Below are experts of layer 2 (counted from 0) of a mixture-of-experts language model. Rows are named router (the router's row for the expert), up (a neuron's input weights, with its number), down (a neuron's output weights, with its number) and show model dimensions 80-159. Each number is 128 + 24 x the weight over its row's rms, rounded and kept within 0 to 255. Numbers have three digits each.
After each expert's rows: a language model's description of what the expert responds to; "comes before" lists some tokens at least twice as common just after its tokens as in all text. This comes from a sample of Wikipedia text that the model never trained on. Tokens count by the router's weight.

# expert 26
router:143107102113100113129110196144102123143137170144115149141179088124142116118084137132073125123119122127131115141143114126082186112093099156112113111113148124131142151142143153078159096136123128185158130113142108143144121115132101143119183101
up4:104140128128127159102144111133131113149085116139141104122109164129117135108092102095111119108118096116159140126106123118133105142101115195133150110160130137136142140135090151099125164160109137122178150119111118167125148120121121161156116117
down4:140128099149151139112136125137095085108140164114109129134125135137120102178121132159098136088121160135108121171144105163096161141118101156095120131149137142122104099147090149087142125127105119130131155081113186137092136155138174128086162125
up5:144121105135131122152140177138117106135132137192153148099130105157139089117105170122111157083113153104120141124175110088131158137135158102119143097055114097127106173139096133134148130122135103136129098127104125140144118124172145139129155137
down5:132125167171157110147134096144149141152107133136064152099170162138150141149116099131109154158153158166132142176142109121123114103143081140168137109166121164106149129155176135111142161101121110152127128143120125154120114095106150152143153131
up6:131064127136193120120100129161123123163128117160164096130116140121156132139126142129102121145153177116136158130144141170093146120150129147116174104127152129136112106073122143133128138108157123179135105181129124141141138119146123126125191137
down6:166114144163144114125102112169170109154123170162111116125136138095171115121172126148085124160181168092162130125083153154155105115137106150115153116154134152073164113117153158123176160137155133112106147132120147127137138101147104103170149110
up7:130162154160086105157148129143124139134129143125187125108197146158101128122120108129120116122081134119144121102091163108115070103124109109147133080111093137127111126108170136126112123135089103173127155095122124137096139098107120113103159091
down7:124135084151144119143124121107153133184157127132124124091143133148130103131146114114162086150121134112140123129141113107139130115130124140141136139142093081125105135169168098147113142136150123111107133092125156112152088129132115147107112185
up8:083133112114150141129114161131150143149154106135111145128150121105137132127182137137087146107115144132136140129194107139094140120129153133127116141096157123136134124147141157099082183120099125117136124150136119162128115127155160159139149098
down8:098127137168133147154149130145071121098128130091085117122157096112171110117134074166154113168127127140134119136127123152189146094165153096115106121160107152109160140153166076105122148152147130106129096126114136097129135138093151133101114138
up9:141151137144133134155141149123150151161134141147105090132139145150130114110126151105175140127063131091184138128144156116198107136139173120131114125071116136135147094120119123090167098148094159152136126165135125157177137090088138146125149114
down9:116111146094151146110129149161177110130163111144119126132099106129135160102187135129104126109087137149073115161156134135143142122145122151130095155092116122125094117139089135111115116126131174141139133142113123156150136146105120114132107136
up10:145143126108023105131129144116125145123104125117158170093160116153109104117135107100146141168101130152132128139136117105110146105124165116144129082078141101099115139122160089102167135119104112115126149132124150097107124122131140122164150090
down10:127134118146121100149139109125164127183090130134091114143136134136100094134150138131145133152165168111134116123137157127110157116131114126107139149140131115116173127125172133136154101087132144125122135120124135101136136072188119139075120144
up11:164106141131106107124069120157155143150131103098147131124113148117095131144160124135102114140121132121151143111181107107141154123167129148148113136124150129134170131174122092145165149164130119159118141110112121162153136058093142118148163136
down11:085141105083112145111096126109130149114118101114157113149130139158114100069143103160133162108124118097135110135126146133132145132135123113119103096121115121097152150132124138138124143127114131127121152169158146107140161127069122140134120151
up12:089102147129111107112132089168132157099153155107119133117135150166089185150152091137140126104122143158120114159115159162158108111142145148150133100078163161104148115111104102185121191152104124101125117118085094184132136116111151133172111150
down12:129103161102164109104092125138152103162123128131135124112143132182091138136107127105148096088104105146134111140108101123126141123119114123133130154083157141139099130130149114078169123161105131113138130178161106141152128110121113133168128141
What it handles: Infinitive and gerund verbs after to or prepositions, such as gain, form, adapt, using, including, and prepositions into, by.
comes before: " the", " a", " in", " to", " his", " with"

# expert 5
router:118123113125089147101093124105099149168135166130110154140131089101130127171090133120114122068140128143095120109131104149124167092113138149163182134150138097129096134185136158121161083100095126128179145113131140117104114125105116161129133128
up0:164138162163155186107107154172110122114106113091142143096118164167157122159148139081133175131099079106159138130132140095147110118132095090141165118129169165112117102109096141165119148149138086105123130097169113133123138115141087152096153122
down0:123116151124142134138119136131105123123131170123089129143163135152166122133125138145152137128145115081097129142143103130175126117151069142124134114113160143122163111173121135109093091129133119103159141106158111104124158126115125162093143123
up1:102136143122112129166167102130162174138147111101151123113111141162104101088156143101132124116114099101102109168150140111129186094110189167114160117137147126122129097143178117111174117133160162102139152162091137124102127110156151109111145122
down1:151122127150172165125177176145129121131114136144129170132115137113153141106161111128084136116159123164161112159111086135111171063092162131126168141114132102127112095154132120136137119145126153142101127130086141146101135136126143136154129097
up2:189125081103097131109154141158106083141149118132125121125150101155112149143171109159119153130122139122145110119074155088094175146117127125141197149154132149117095128126141125146142108153150095167153115151100154121143124145132130132178154143
down2:124121120154130113138138117093142128156152131134106171126125115119169141117131131148144107168144134120129090148107131095137141149152113127141093170124108114124117105125162143165132123091118111113129119119109095105113122151113110194080102147
up3:161134117132140137089142146152131157144087095118117133114142111118096111137130123091135109162072135126127089129139103152150177131146099154150118149112147140111154145127103145134139152184124145146116142106106086124155139097188118151121165150
down3:152129134098155135084153122147173142100122069154150126150140094146166109132120113133080114104129132121128107171158097071111149141173157122130106126158126113110120115149117117154123132102136159117108124167128165068121164109107101107091108166
up4:129136124135081124113137112103160125147087119122147117120116153115117114157116161118114116157129141169131144154144121138147149118117137088183151148092111086147098152147114130109120113108129112136122113127109130121151127083149142100174098149
down4:101130118153110157175106127087182162146124166133118123140109112111143101143135126133146086138192101100127109129205109150188154154141114107130119150102121117134112098162115149125118124139117088108093140158142135176121100120142111124112112146
up5:151123147146138131108137137141146100112109080123153119098162157181105121133121097129141151135119133101114177159146149133104144118163123126113121113119113158118117098137135144131136092144119129133111095162109112123131189137177152115178125123
down5:139116114132103144111143115079078126100130102127159133152132163110129100123109155137113092117147139127118095159160155105146163182137137132125116117120115154124078128085138112156136127121146106145123119161129106157163130111164161136171112164
up6:132122160162139165107101076123148094133130123155118135134124162124120168156153138127095153120116117090177114170129121092172124082109113097139139125139135127131143124123125138161152121183146170151130126114123128131109141112143160107127159119
down6:114151144141148129107128135136178091127109172102080134129138162159169144158109112130167139103120113109121120158125087098124173143103097137110119118161153165096171127140121126125147108175157131144094168134144120153135119124123118152123139115
up7:159148145123160156106149146191131073122114119134141098133141132195138150140144090110099185102146090123127114179114109097139145109111094137135168123151130169155075135135107160162126134156124094108122146134121123159106142146117099123150133136
down7:122114145134122135137147126146127117198143142130115106133140130148130136122126148121131126100110147117107104150120116074138144129132110144104129092120157101154158131152138100116105123146112133110120182141155113114129133149128064168080140107
up8:123184139116087119148137089103140142109083112106107093099113166108110097136145146116150125141113160157145143104132115151139140132157131093155138137116144129130102140133120098129100114115082116132127094115127141137145125070142124077124125134
down8:114131109177104156172095141088169158136115150114113128136094086099137112136140119142155102124188098100129107131190110139200130143141113107129120138105121097134100117137136140131112119153133085114109121155136121158107091119147116115111102152
What it handles: Content words after to, was or can in running prose: verbs like own, get, married, number words like three, four, and quantifiers like both, only.
comes before: " the", " to", " a", " in", " by", " years"

# expert 12
router:103148113125101101089129121107078161101140149110115105126150142134205121107149136104112119090153160152123114143111142168126113157112117085173136145135134137161158168153079098122117129128115119115128135121173111138152090142150130147134137136
up4:106129131161105071107104100126100152152119137117131104117135159113127095121159120107106127149098135141165130123103163122144157143164084127129099180089128130141120124152112129094147148140124116078131128167077089139152142116123100113136123121
down4:168151116144144130161126153121089137125123100170082111169115124115159107097121093100109115126103114148154116124094155136124103198144075122108121121132104163109131112126091117098119137166111132144091157089107086118135135137107075130119172123
up5:074125154111107145122136126109151167105167136118129158125100110141111167081142126153118139185108130123152125136169206128156133123126117169146140137115055072113119105107133131108110109104095141086147090120119126127088126141155153093158158137
down5:099148117141098114159089105062100154123102124143140105147129127084166113138155167104140157124104102145136138117097112130124147148165088164131134126088112127100127092159126118106120132124094154137139139104110141100122133138141097157106139117
up6:122138112124170112122124093190081103126129121080200158102115123086137134150118071140107114135094132111132102124129141135121137119108153157184086171165143090138190148112175144136134119128171189121131128142111127120111148122127088087106110172
down6:138114131126134119087098144144170122103147137132120123162122135084115098142132116112170096115095124111134147131096126128077125182118152130119165156124112172112088120136021158126089149131126077128102103097160122121122134120134137143095118146
up7:201142135080143116160148076114122148134071110134157147094142120114125091133109133137110156144107131130162116107125151084100117116135149178099140101132111128114109089132137119142123165127102151163193119109089141118106174119131098082121122157
down7:156116095140150132082140134128165121133118093128143146117165121110116184177131123153116102122106137149129098125157155136139120100126114184130123138096144146101107108096101080125117090145155194159077144099113133155095151125085097114129120131
up8:155122142102083095122158090110128136103116092156150117065076161150130131134143129140151108110125143161150133118097165144109064135131196117145180145132165172126176173103144104134116109104120133126115118174113099105145151095143135120147126145
down8:092107126162139077113117121149138146167088128145126141096109153121106104156161136119143156109145150101156160157119105131114111171187114088100110135125100116111138139134078137150138114106142088129157172164167118123117157092126123103095143141
up9:159106118164135091144143142138149064117150164167145107119130128162111156129155141113125146128129087116094104062133171138120118154134106157140127109116155123100110131137149153142128158136144162129125137122095138104134139086122099096140151119
down9:128124104105153140113143130132098104134146143089172104134129143097155116113059102117115109121102125167149106111113094162148122113127183133120149108137137131127120164086139155072123126118108124130128104170120114078120109122100174130133089106
up10:144113130084131098116138083108132097116120105161119137069092094125106168058124134158139153138104111131140103116097139097078122117121149109134177102147111095111115101132131112118138147144126159122169141138141169135101128092163164116159151122
down10:106133104101116133119136122126103084098119141099119195126149090157173097110072109122099121113113095094137110115095152106140133122097107126133148150085144132107142135112132128142162119139169148116085101125121124139145150102163117162126125125
up11:114089158127117128136109129100142096143113130097151122132115127141103149113133127144090129126119105135121119119111137130139147126140157144077146108169142163158090093147144132134071134170136143122093094117113104087118143120118120116155136159
down11:123146073089124124107130099132147132131131126120159151163148096130150130138129139162140137118136122170109127157170133177117132090139143146127137128122136118137130095170188120112134118128078140114146091141134118110128141124119120160137051135
up12:146112188114093123136163137103096153131100136106143163167140108133110147130125132138098113133119151148170118062131163122123114134123121156165166111122104137145142102099112156117100092096125140128133093148107123148138143150118111120124140147
down12:116121105193159126158130129153135119137079102167114151120129135142116096149147095111112128134155143120153138152150110144098133131158107101118139159121138139068110128130097134157147118121160079151150181142140147099115124147134133105108120172
What it handles: Leading 0 in match scores such as 0-2 or 0–10, cell pipes in fixture tables, plus prose words like their, less, based, now.
comes before: " |", " ", "|", ".", "–", " |\n"

# expert 2
router:092146082140150137136110149113125127115143137151104103162115125146165088087120184154132124111165157098102130172132104118120159139115102120116114097169089115128128119154108122119104134146139100135113151123173126131127085149144146163120142148
up4:108134153120146111097144146093162119106148101149158138138110120160154128155143152110136099131120111114143145172082103106123133188146152124138076133098120132165104114093118145128123166135107144108118086124109116126173142094119130115105140123
down4:110124129158157135120107115139113154109136140104163131104151146077170144142170148123145177119127114111108138145118075149110172122129078084146093126132147166119172154126078160138134135114160084133159144143129094113095211123129118114090160144
up5:163117162125112118125124121107121126134127134111146137111135141132092137115112097152109165141107140153145135136144161118099117136158105131147128138126104125098131096126171115141090114133118117126137097104053125145149166104129147139152137132
down5:137073141116158150081151118120135149113134095137133088138138169137136137071129132122139104157167114161133146146104104112149162137153137133118159117153135144128150082117083149100124182163131127081106127083135106131163146186099162116112120124
up6:120079148104134155128143127117140106152135165146169129100117110154135156154156121154139124146121111130169148125146151131153093123147110151164116136109123156134131108134129194141118144140110132097125055112127142168121175110089122132164131145
down6:087152149076105119134091149123123053121151111143119151122107140125095115145116114125144110149161158121066093107158107121140123132139144110104154140120114112136126122110122123150125095106125170142120164130172081135111142179126099092163131166
up7:143175130097109106104127144118124138143144088086132121103163123164103162129115111157132141136113104099151103152122147102143143113139143137139166166114108145102163088121142135143124111127154110094174109118124138085136137148158154128154135178
down7:090149157149132151113148176110123079081126129154131113074138132143148152132103087108139120125139120110152134181097136111128102122150157092149137113143103159154153145105167108134126129101145108100121096136149092154096103138120142124110116150
up8:143129127127128148150120112148143110121108103093154139078105146161083149132132126136090116193090118131193124083128124149133150123164140173122155097121099120137137128093151077140146083160144132118127102177098115110137145111141163137174138103
down8:088129094110155142127128124120164102055110127177140136082100147133169103110104079103121134114130114141098127089143114094139108119102146136132091133127114136140108176089126142146102128145124133124078126109139121156140097125142113119153120111
up9:169125143146111127128126113138145136122111126128115168130149131144111154088145123113120128152123139120165120147147154123135148134125133147110124154113126117154107123080158105099187092125137128106142091134088160106167184128125169133100104126
down9:108141134125093088172112156182171123143151143142136132095132163140149126104098129126146101080165143120100156134130079138117110135152137098097129186128104124135153140153108113097132113129097120075136086147098133104115127141150120098133116176
up10:116122159177112127098096081107140101162127077132143127147144103119090156175104089111103134096083110152124149126100129117137122156126120125135106101123139137088127134107157114111123152151139160114137129128074119119111172087138139107144125118
down10:112151163138114110125095133115143100135126115138101107142151141124123138127108141131142128124189151116105075142109174111114157129117123129123092146124079127116135141137131140094161121146111135147125114132136095092146117134130106067139122118
up11:121097124148096088116126129105125138108093140136106111101119119154116150145147134104097154147122098162150141158122137147106158149141135120129110114125142137164126114163101109126146105171119144105118110120104117117101163115124144128158143117
down11:118101094129121161127134127119127121098108138158118140100100129145156147126136143157119118172117164154088149121111132146115138089106126134119124106117121159106133101161155120156147098117113126098123106100128100120114138142149075097115105192
up12:145122181117111165121133090107097101109124140147137126100119179129104169146096134107132126132135116149137179107106125164153133122095159123117162156116134124130111107111105137119147107153134143123164105120070140114128149120144132108155078109
down12:113159143133129164074134107149165144122171103154077154116114141136150154166168110109184145113149127141117154199144121127107162153143133152098123141137115124116075139124126109157131143126064123126129161131166148124103089122092169117114142121
What it handles: Digit 0 inside years, scores and table cells (2007, 30), plus quantifiers like some, several, many, section == markers, Thai text.
comes before: "0", " |", ".", "–", "|", "°"

# expert 33
router:088139083124157149144096165129121121132129160155096112168127124150158088098113177156140131104170142087093120165148097109123158143114106114094116123153118123125115112151102118133106146143136099130127156128177115127138088162160153158107142166
up4:188111130104162096146126098100151119133110138153160128103113115132133141123141131108084141131088114142132143148117171105112132116170118138136145116114111130142115148133134109133129121115113117128151126155114129137152140082142154093158159113
down4:067147131126178129135125146118143121179154134191105144098072128113100163111122097118096121077121091122162141129136087105113116145173122105096139121139159128132082149154150161123127106159135126120107164154140114175143119123099130142169132111
up5:128127151090157123076165094094155106152137133113158141116188145138100138125146119152109131133114143117117102087120148139117124142135143182113153125142086087141137093150150118150141129132081148096133131134134153140152179115131151135131105094
down5:138125116101120139114133131132114125129139160149094144128133118115122122110150108115112077146142132127110061102117112154146141087104147114087139183113122132147159140113128114144129163185101162128067126171113143130093115132073176169114148161
up6:168125134138074136120161133100128106146127131116149136115132126152121131112143136143078152115126138184149119095132154087097143173151156132139151163083124169137155150100148094129137092145121158133106096139079131092115165113130138117148124128
down6:109111121112129125118127098136153129103063081151122125139114126092115104131131169111117085139155116131141147140138109111128118138100182143106137121142163112098156113090110104205139132118134110130140133116123160125098142109089135155095146125
up7:138092170146109150126073116119158154138136108125162129141090135134108126149147118143108121156129121118171142141151144130124133127144154150163148122162163136163153089162155172142145135120131130097104099133144116147074152156158130120105103153
down7:132109180127125113156112116089135123127116126145134102122142136084129152135135184122138118127111125165128118110131141135123151106131135153154180092163136152142100112131151108086116066104127118136130119133084130174177136115096104156130117121
up8:154132137096134134146145105109129160112134125128190112093149111160089150141137108131120165140086133133144108142159151136130134112129168164136113107113110108130153121107158111121165146118132179072135136101109139094126159140139120082117122102
down8:129082129158089156121114102107149125167112108137154119119125109117129108108105146125161111137124153129142131122119158131119161116150136098095139120139125150135117139133173129156113113083141116132139116124082144138107151126077126148116130150
up9:163116124099140126104130145126141127148107124089173138109141143131085082126158149131158151150100107135159141104141138139129113144172139114127109130140136119105146125118171143101143108139105160120099091111095119120096222131115133102136088123
down9:104070135123165134124122123132126144129120128109102112157134114111091131104171159126136104146118140154141158122105133142063170151161098160099132125152074104156104136128153153157107100142134101159117097107129100127095152148093105114128104170
up10:133097109125176116156157128119157135156133115112142130111169123139102109149102126101143161168089171143112090122149142110143110105172157116138131134149125119130087147132121121090110172101111125149112156085137136113100126127121085097128120138
down10:124081124141129137096157091112091121114110142134082160135104172120096141121118160105176133107113137123124107111103127119127109117120176133139144086108150118124145142070128098152125140104126145131153096135092137114098102111121119177137146139
up11:152107166138134086114089103093124116147106103112134158091143153118105172169118117125114156162096119178178135131099164143138143141136161185133147122140126131130178135091153098104137118132113178107138128137081162123116165112110137107122107126
down11:105069124161114139140101142098117160146095088143102168127114133117136085155138165080150074144135132129154138082142149106121133141158129099107165097153160110151128126106103097135092106119135109157103091150117153136120133104089121121069163120
up12:119147132118121124109120115125147091118140119157172110065111097104129140176169141141149110161098131160164114132095120118113120128118111104098136146160147161132160098117107148143129125171129144136134111152114161138109170129150106093146149142
down12:084156112137067160119108143116130106104135157154075077122118139122165097148125145123137122125124137094102112120140149129149141143126168117157089139129099148109163146059117122117119113134135116148161090143167123155126121149106116146131124122
What it handles: Inner and final digits of vote counts, population and score figures in tables (6,680, 10,984, 5:19), plus list commas.
comes before: " |", "0", "8", "9", "–", "7"

# expert 59
router:072105087092142175134127140123114150092125118184096128155094111155142119109100148109144163105126149114093147121172102120092163156134099152104088094132081106117112107164077150146152123163113121169136141143165179145129125147127162161123152113
up4:145107146122120107120135098140131174126128130133156103111111150185120147128097140113165142131094138128195160135147144088135090161130181104148156135136099106166132132147113145134158105091114136117153107144106119141139155130168109129125145100
down4:122119095059121105117156126117120174129148067099120146133139080129106141102128103091164142138136115146069129161150098127102144136156159123126152141113157105091132088102098099146113162129137121147117132107094105112116109140115126134152129141
up5:118112165138119120107122133160130079106142130161161132129135116124126126165119108105167137125116117181088111142079162160162142123164088152129126133141142105191103103118097143097149132124139134110133084147116156100112109100096143113115116159
down5:086138101131163122101184135159122119177145119108110129130082148122113092080124149070146122123093130117129105148129067112162105124093147102121123121176153151125157120077091140106143084094154164118076109119114163122150104123117153107131152118
up6:131089128157154160176131117140119107157105100137145115108144147107109129134137138110164094147130137139125137139167106102150144120170123115138164103157123110115134107123155132106132116121120121064141137111095118116094141119087134140131131139
down6:161155131134161148124146160109142106115120082102107127129145114123108105151192129154155122168095107170138147170153113144121099105109110104160137088121162162094133149145139132123145122094117162129120144107131095124134093117104083151128125128
up7:110158144086076158134144118086103130153101099140146161097150128142131183183128144097101099178100126155206162113066105109159143107174120121104130166096086111098103111156101135112149161137086135098158099142107097111158158140121103133144118113
down7:143145127152141112069159113122104166123106113176129148163120145125179076120130120114103120136156091103126155135119131126146136143147117125107122128142178125124123179132145172121143090128119085109115155089132152134089102126129137136137138078
up8:147112151121116103133133104155112117145088112156183110127139146126152118136128154130093129150164120111123079078128150096117156116106139149139133167124194148135137119137105108119131120169132167121152164126104143117165120074136139131156138111
down8:117156112121130100100114110118120150136150133134106124062115145151101086152163130121143157162095093116081112142131157114153115127136130142138100116158155141149146109111108140143129168066131104143136117118103109126091147109090114104092102136
up9:156146154152127120138117122114113122135153097077146141101159136099151162161099144122149182139082149080121135153120124099139120138156160102147156162153127136117137169126181136164173149141106123134164092155137151149126137103164129132118101131
down9:187143142130093122131094159132144114110138144113170155101087144159117123155184126121119175162104149110152145111128142117144111138150145147176138119146095164120134163163129111132125139132148121137113137140118100138125135104102125085139129112
up10:141147153131142100141138134129106153120099136151134102115135162147136104107137089103096100159123133153137108167124114160097146101159109156140159101159095153124134115143117098142137166159142113096062117153121125168141106105103125156131134137
down10:148109146150151092128150142126190142136182124144143120080158157119128159101124088117160107160133110123167117107067117117161142125141059080120162129090127116153119120130095117126123094169121125178106083110107114146109160126143108116126153128
up11:125100138167133070143132085108151110114143111156103160095172133115112156196145139083131160129111133111137160112146158124095132151110111119132178093143124117148105146088167093148097114149165107160121143139114122132083142098145113110152132113
down11:164065153102136118139137102099111138127097096187160114151152125180180139115103156096144166185080128096154144130127144131109159126102117144116148154150144101084183132148155127141124105141144119092181186149150115149134111086132117102079153129
up12:129111121124131098117110104135177164147114097135161127133100138155122119116127101086101117165120108160129133087107155124135099133140158163151181111140131109136133135123194142132147116111107125117164096144091123113172145117112166109181117157
down12:120142125132147118108087125112156134142141105178086110122089108173171152132142135076136111134129104120150158136158122121117102154121136118163106103146161157117129159129111197091143108110095098083127087179135106121112103127135171124108148094
What it handles: Individual digits inside long decimal coordinates, measurements, times and years, such as 86.931944°W, 1976, 7.24 m.
comes before: "9", "8", "6", "7", "3", "5"

# expert 6
router:113149070119153140144122136103147134097147132142118152156133145153148108089077178158145129116154135078107111153156109132147145149106093126107083116140111119135106110138128120120113149138124124147126150161176103144155072151143149126111141139
up4:155157127106130127148142113111160150147135137108159156109145143139083096151079122119118099182143114124125161104162173145128106158142127140093090145083130134107125111138107161122150122119108139124120095144127109189126132116117073115135138148
down4:095134141083161092107151148121116129078093160139127118108125163179142097143121120097112168109119135141136167149100124080137122118106114117102126133144133123140131119137143102151135134125154160148113081115140142129127112146126156134119106138
up5:161127145107108110117153101119148154121108095099164179129139126152125143172116118140123113184146163171149128122154115122090113091143107158121133121133152124108147119115147107144149123128138123108081095164119117110116124137116097119136105162
down5:153156149092159093140123139098089111105110145117131151128104144190125143113131130144066122103147092093101121136117121082109154119107093115114125147136091144160087041120132165152092128137132150101097153145124150115136112099114138115129107127
up6:125117129169077130106146122094131138133100145124122115134130131110132123148141113104127114140112116137099147107146126119113097107116167141155124156125177134127139151144119098135144115113172147093139080074080146068120121125102148115097141106
down6:155116074115091168124183138148154179121161119149140125109147100092112088091123108120141127098158107139112109159095143127141109106100158121149106164108131161165146093098150122176106102135147114127138163100104154088131112111146127104129107120
up7:138164083101153141170130090094166147113151114089139124141178110136105117122110119132140155130151128121142095119066153100142131117134120123115113145121066134106126131134140127123180147132110121161134126122133112119084141129150114092085111108
down7:150118107130125145125124096110128105173115143140102125119142100090171130093125122175112138133140179131140113132095112127115114123111114165129113097132087196128149115102163127132096143097117140126115105157102154147138110143120156146124117124
up8:139135131126134119125140126111126114155158099106148135136106135148101161137119118141119155131105191136146139116156143109108118115153120139101124164081124130106124130117135124103091113162143116128135068122125136126157145130132098080146128153
down8:112131153111176143100083113102114131088131115120109121123141130112184141175090098143117140098162100124095129120119127124130150118147097117116124106122133123126105113134134128143171127139121153143118088116154145112101097083109140136136106104
up9:107127119127121175138165126097136064106099122130160113099154108117093162119119114128121134160136105167131095154155146110153109079113119134103093094156135093126115099127111131138141199118136116137128139133107120126114155145095139132112047137
down9:125153134104155136119167101160164124171126140092163132126152114118113119078129143094121086094179154127123112124096152117129124148126131056104120100137091140131131133078130130105106126105125137151140097117104081116130140156111119144117132130
up10:070109118143135163129142126144161090165153122128170106148150114141155173144122140127105126141120136147112082108164187112134139133133141129129105117108140140165125080085152139140139151095088119110105094146097149151128168152092147134121106111
down10:149119123131129137129148148144132136094191105118117132115128166100108070120126124153083110128136172153144116107131139109106119119128134157121104163102135120119139143111156112104170087150116143102177125118143130109201123127114099146108146110
up11:183125169165144124097133140111125110178114147123140142119122162138111153173132100139112126129124104128142100117132130114144135124129125146172115105147113112092132105113133117135120137139100147139101097126121146118128144091098061115129126127
down11:116096128097175083100171142128077105114135162135136137139140130140131103121105158155094123086153174118138078110160140080132173105153100109105120142127115117153101067141137123181109134117113091129103113112146165123118111102108127120167150111
up12:125142138144090118144164132116133151148089100101166138094128075142086152150154089102158147165125096174139091121142157120171130159123123139144110111128156129092140130101150105115134121127166154130113165114109128164137163121112126119188139123
down12:147142112142177162119128171127162129100124117120126154113085115183106156124108119105089088108134131126142126161100106110110091154128145077129138117070146139130162110082101115140104081128153107114138114147158119157134111131116131161109125168
What it handles: Last digits of points and counts in league tables, e.g. 2'4' |, plus institution nouns like office, company, Institute, Station, Release.
comes before: " |", ".", "0", " |\n", ";", "°"

# expert 1
router:132103103105131123099159174134102142122125163124083166144131114136142184157112082142108105115146136100109108123129117127089161109118114156126155136139126098124142169100152163106127098123150113133172138123137137130107134142132099164092125107
up4:155132092111110082085141148161127163141132076106121149130143133093108142090147157127148113126120108165145120139154137112112161137152105125110122117117138121140163168144142141130093125147112131124101176145103103160171164169145140119154154105
down4:116131121138113147106147149148171119132139074176119107136107157148152147106129136103160119137152098128129160134127120129115131139143108127114144134129122127142089119111116152114160152188124143105148091160145135125152168131177120170119093150
up5:143122144117136149144133128146144164101087116136154101108111175135124121156111125142172126130107121138137128144127135063150083168148151070148160157141165114162131136137126136170131128119133166091148135141095151149157162104128143144125135131
down5:137171168135148152184118125137162133114109140180152093108131109138124126109140097142118130132106110116145152121148158096062112125169094114142099164147157130134112071134137123111123118136124091126109148171130139116175127085136093104119144153
up6:167092124089149122064156101140144164103056097123189129133163121176114138108144115104143143117133144153141137152152145109164131126154105130159140155113147112132106113119132121125127188152107119108143157134077097108146129136101159129154146136
down6:153118078181161140163127132108145137126143093114129110122133155119208121104152043163127137149138118126162135109081148125142154126131091163170161119140118118109092129108110116114102135155145162140088133121152075120139133144138122110088100150
up7:095076131107110124128112121122139134117133116169094101092114111149118158167122120150162116125131088139126156122130147121120115099122147148161138109133125111121131171136105112119119165155136114135070109114108124133156167122154131130158106128
down7:168116161103106170149107121154129188112178123153137109117118122135114122121131083123174099076122144124088133170096120120150144089126151126166119126104130100149126119134131133136135143135142149165130149161110120099089113158130093121096150136
up8:125126144065137143172126140115147160115158117110103150133097139087147109143105129106150127098101137130129158136142112120106118138120141096130125138146108092113141142068158165120163131119131096137101147210137140129114116117137131081112144157
down8:129156141080109088128138122132160098165151114119137129125139204115158144049158122093162125128126108094148107118145085092141101186136148114123135139119148060151153128092140155105142087129131117073115153150136104111104127105174097088103116122
up9:141128117134125139145121124148169164098152151141129154156086174095137156110100121097144111093100126125156120142161125139132135146148137117157141126107129095122088144116138158082168147140126129134137139097102065130125144113090122132140140127
down9:126182105114112149137127132148133106118086145115098095133108149108148159140099092108131126151152157125135076099138132121100145137187121103082126121154148127121158048133140126111156118174129143135115129156132096117122141113128091154092153116
up10:144109140133145127109092109119106146081121119146077102152100173113120144174122119188122073107135142131119127126147102125177129148156156166116147150109133144134136137113095101119146134124132152112172077119070142101105138134121157163117122144
down10:132144104178118140131110138067103125124147124084153106125134137126151128149085105174139118102107144097127140161139124184140141093134149110117113114139137132070174114130132141122123118122128168095158127141134133101107128136064139138119184142
up11:117130106148134164136104141139110138174112101110132167114081137086108124166086156168132157135137113123124136168151123106106157133119088150131090100100147110130072146106147141183153130120105097129134106131109112122116140100123103070135139097
down11:114128144209149119131147131131178111135174143137132094088122143121169113116133091115154121137166127140101153141112113116147103161138100100130128138104143135141106168098138173104139168117144138150113116114114118171109105108142112084102147100
up12:150141127145103100110077123114108156150066117136115170112141139152074148112107100126151142120159108148104138101155127136126142092162135122151131092110073126148090091127137140119119145170140112111116096106152131164113123139133135148132139132
down12:147148131191115195142125118140101143130138157112152098145150110121129100109082104179092140146095154118110114153143102165149130106137140049131134101118117123104141151139128115124159118118107146170140150123141135110123151093122141136084094157
What it handles: Verbs and nouns completing a predicate after to, was, were, not, such as went, returned, role, itself, seem.
comes before: " to", " in", " of", " on", " as", " for"